Below are experts of layer 4 (counted from 0) of a mixture-of-experts language model. Rows are named router (the router's row for the expert) and show model dimensions 0-159. Each number is 128 + 24 x the weight over its row's rms, rounded and kept within 0 to 255. Numbers have three digits each.
Before each expert's rows: "comes before" lists some tokens at least twice as common just after its tokens as in all text. This comes from a sample of Wikipedia text that the model never trained on. Tokens count by the router's weight.

# expert 3
comes before: " |", "–", ")", " (", "=", "\n"
router:089123121141149108113133130132136135117149170126146146158110145135147120153160131182126141140126130150107134157093114148101103135182141135130100196098134097131123140106141111117141131107118106099123129142117125155135104158104119090139127125137113137079119158121125098122157110157114119159105149134121128115126108137121129169129109120099159102124105126117088146066192134125159133146129141117218099169137124070124133143125169148146144136132132108162111154119126149140139070196128102

# expert 17
comes before: " the", " a", " and", " be", " was", " which"
router:117145130109132132094157155142105113159147152100105111141109143133144130123123126132138097105142180153101101133112140120135121129136150164135129188103142096078128126137145133129152153130157127122129144169181085163153169151130101092125111072140125157124116111144122139173154154083111133127117147161157141110133112183164109108130109111094163162158136175128087143135127131101129117085145143110108104151128110131176106109149134140122091124140159116173151136109090163148173094162124144

# expert 20
comes before: " of", ",", " in", " and", ".", ".\n\n"
router:151181116104108117113148149147107096125130168121102135112081093170114151142122137131132077117135137139120129157121130100144116163150096179132146139163163131124129145143140140154120130106120111087169179129126138110136140118152115130123120106137125113063107144119118151145134141153113134155117143128132113145163100117156092116144144106096115131136155138139108159119168089120106136112112143094253120148128113096128122112138153151158131131123156161157126165142149174133149099129149126

# expert 11
comes before: "1", "2", "9", "0", "8", "3"
router:124154089120138128094138122141100090102135162118117107139103141144207115141131142122153107132139153141108116127142143090090105123121111106126109155137118134105166136143123114160140139148069119119162123144169127129150131111125131107101147086118092163150148141163149150147140123142131143144107134145158108108138101155145122131147147166136150084150124168158115131156173130109144109115108134093152103146127140107157111081104140116131120099147154120168163106108199172107157124209125151

# expert 16
comes before: "1", "2", "3", "4", "0", "5"
router:121157094137079124112155138133125102117127124148105088137107124130189115140157148134143118148153143140108141122132096114094130112124118148113101145140134147102155106124141131132145154160114134152147123157129122145171131129123124099135136106120123151177113143157131178161139103144120112132100152122159101099126102169121135142161141153138160088134127174130140122134176117110142105121091109104198095166127127113118105102136117113141109127109132118149163124091197158159177106221127135

# expert 29
comes before: " the", " a", " his", " to", " an", " her"
router:123151067145127134127165142140096144109144155153168128134078124177178149115163140172122113113147115147110140157116151104137149148128076129129143142131109115140134122107129129147162153121174101144152097150132097145110176150130131075136104137116140153131106094145125155121145162103123073150110152148134117145144136116129119149145112100143138145136127151159103159099188109114116089104130116119154110142123093111084103121121114145109127064171144133158122171120146186132125104144149117

# expert 28
comes before: " ", " \"", " A", " —", " L", " W"
router:072140104103111120096120135168141120128138142148127118150121116167130146133153142154128095101150172154087128127144109137123145151129097207118097142125115122136155132131137125163143127106149143119158163149139121128160112150113117075163160125109130123108086145153123148150135120143113115141085154144151136130123103119160132141142115092125144120131127131155126140161153105114106100106142163123102102181161096074116116118144147165126109097147086098131093149106171134141150132222147108

# expert 18
comes before: " ", "1", " the", " –", " January", " October"
router:136136110140131092129125142148138145108116149131103135155113140147185146180158175152134097149148103137158127156130109118118146110147112141130160117095132111093130128143124140091131168111126121099147119118140122114132120151121129106121123114120084155124109142143140148127143100148101136148118155126161162159133127128161110168149114128132135115142151146138076192092175070151119115092132125080121079145111166128115059118104164143104114079160126130125132164090167173136132120182144120

# expert 30
comes before: "1", "2", "3", "4", "7", "5"
router:130153122122104147099139128123162131154125123144103103120108128108197158108133114131147089142113125142101125137144130119153148092104125153128144125122111101136158108126114137154157141140147155121192136145105127125151140156126128129127125117111117172108125132133139141173134155146125109137111131109168120116158125159098092140141129135096103096146123145093124137070187140131144102121115139112171097121124127115132127117132116137133108137113126124114145122112191179168175076245153141

# expert 26
comes before: " of", ",", " and", " in", ".", ".\n\n"
router:140163153117091111112146091133093130123128137083097127131074131137118128135130159135109090107166153162117132139105143118138104147133106137125111130176123104125129108093147113119117139114117108073164152169148130130138122120099155147128098123120141133059117127147125155174153159149097142129120130102134129153116111133170153119115139135095098171126168174124115126107174135127114118132127134111222115155127116073126093105120145169122133131153156123145136165099140183128151104147131158

# expert 1
comes before: " the", " a", "ing", " to", "ed", " in"
router:115150139151090139120130120136133107110112127086135093102142120155137142126142157159114125136155133154111118133109132081123136140119137121101122171135106113106148138155132145185134157128174136151126105152105079116132143129090113109132125158095102162106097090182149177142141143110127085151142136149126130157117114101149111111143132110086152180150136108132112145124184106096127153080089119083163105145183114119110118131135099163119130130163113094149112148107131192146157087137139110

# expert 13
comes before: " |", " |\n", "|", " and", " was", "-"
router:126152099128109129126133109147115108139153144103130136144134125116160128134152161139115115134151127139159101122108110127132098111148120199115105187126121132152143142109130110100119118093131108154170122107144119148138152157124127127131125119106135117060108141167137128149160145102117143177134161142123105148139127124135144156149133164104107129129129164154077155144126118145114136082146132084148106141144112073149124115099131148123096091131154128151117183101158146197172087203141164

# expert 31
comes before: " ", "|", "-", " by", " \"", " on"
router:128145110129128134113137161145179096117149168161094114117070128145155131147101138145105097134169136166107120142106124133160109156135118190141166162143156127113140133122156108172145109128132097106149144106090130147126128140170095144134108124138099172121122150150111143148146126120104122151102176164129139167150122142156117130156176115106133133157140150146141163133136087125115109124122142076148077155150092081136123118138125119110138125151107133127127153112166194145141096185153130

# expert 9
comes before: "0", "9", "8", "1", "5", "2"
router:128122120129131114114103129171145107096135142113110125153109139119187124121111156174105105085128131152085152181114140127117101129156127126114128191152109117117159135130148100125147134110110098132147127145115122127129146119114125129124134095116079159109142111130148104134146127137124135162126104160105097151142135181164109143149137145112152132159143171152072129085168134118153124116091143113168130163154143108145134116121154162118127100127162121179161147130201139115118091206129125

# expert 7
comes before: ",", "0", ".", "–", ")\n", ")"
router:094130140141122126112126133143112074132165142123147136131112105134170132152119152155122119117134109140118154153148122121140095107080120158114124140169139074131124102130150124146136125108132100123170127149143100136140123126104119094129085127103119128063104093111117101111143138131077108140106109120172153122149159142124092122131128124127124131103112169141064184110170109118112115117102176107190076154107114092126110131134134163160144098141131110175152116114156161143130086168111148

# expert 14
comes before: ",", " (", "\n", "'s", "\"", " =\n\n"
router:143139126138156133120146159144129141116148111119108126118117156167093145134124120177124102152150094131118124116094125121132106114132128138108130142150137125119157121111140138122126142122118113110153159168154100146142145119132124094139113129106109098053109123195128150120153163115092113156114157133121138135158110110132125155128117138089161127147121109153077167087225073144151092151129144066173117116143152100149146148130159170141130106122097125139117115096126141172162109154146144

# expert 27
comes before: " the", " a", "-", " his", " by", " as"
router:114146113126119119133132102147136162121140123132116104158128139149150146164166111157113092131128135152141097125122136112092125122136100107129141181115114076126174132144111147163145107147156084096144125131123088160158139122141122100116116133126142107115137113131157122128145126117124098155082154146148126123107132120180102145130130104116139129131111171126111171078168124112110162066104156091116130144121129127104113121093144139131136091155172129153145165118093223125137065132157093

# expert 22
comes before: " ", " |", "|", " |\n", ";", "%"
router:098122089100115118118156160109148113130113146080091106093126137131163129147129166153116127127158130160131106108113110104158115152138122167097159197154135143127123099136139135098123132151115108114118140109137082139149104131159121145138116134145136127142124140165130136132131131174096145150096152138134133115143118172153127122148161128110135127109118136116118152106178139125101125138117141109183087107115084083119146114115103131103105123168141134106142139119163222164138126205167136

# expert 25
comes before: " the", " a", " he", " to", " that", " \""
router:121159100139128149097126127162121076112161101133113084124076146146180126132151140135155131110148116125099091159126133140103054138105134170139136167144134104112145149136140111131143125121155094166140129136134142141169109147131116145116114119142101106115106143137144109146129150118089115150091154127121130128139095164147082128114110126110128166146126152132112187114188156098130121123116167087158100153078102108165071119110129125131118109161162114167121146118136169156153132146106128

# expert 8
comes before: "-", "|", " The", "==", " He", " In"
router:119139113154114153094145124127153129131135115149129116118106116196153157158131147141149135125150153153092108165129124141142095134133138181107142178121122113144153144149133153158136120111152121128156159145126104121162155136110114119103125112115130121075075148121120151137126122122093090144119166121133138144151111150124146135121115114093112136126137147135133141169169079124102138115126160130155063165134082118177097153122154194145157088157126106159153166137166156149141100182135118

# expert 2
comes before: ":", " |", "0", "–", "\n", ";"
router:128161121115148155137156115111148094106122146062103120115124128117189133134120115136134115129184134121118114122126122135125064114122124143120118166138102107102158073152124161134110125123114134122122130129148132147118090161157130134121115129130104125101127107133125141103125172141086132131100115146137101140106146159136115105114161154127116134126127136143136179094151126165132132105106125120212105159150109108092146125133135165145157094125124115130127158128163174116135087233123101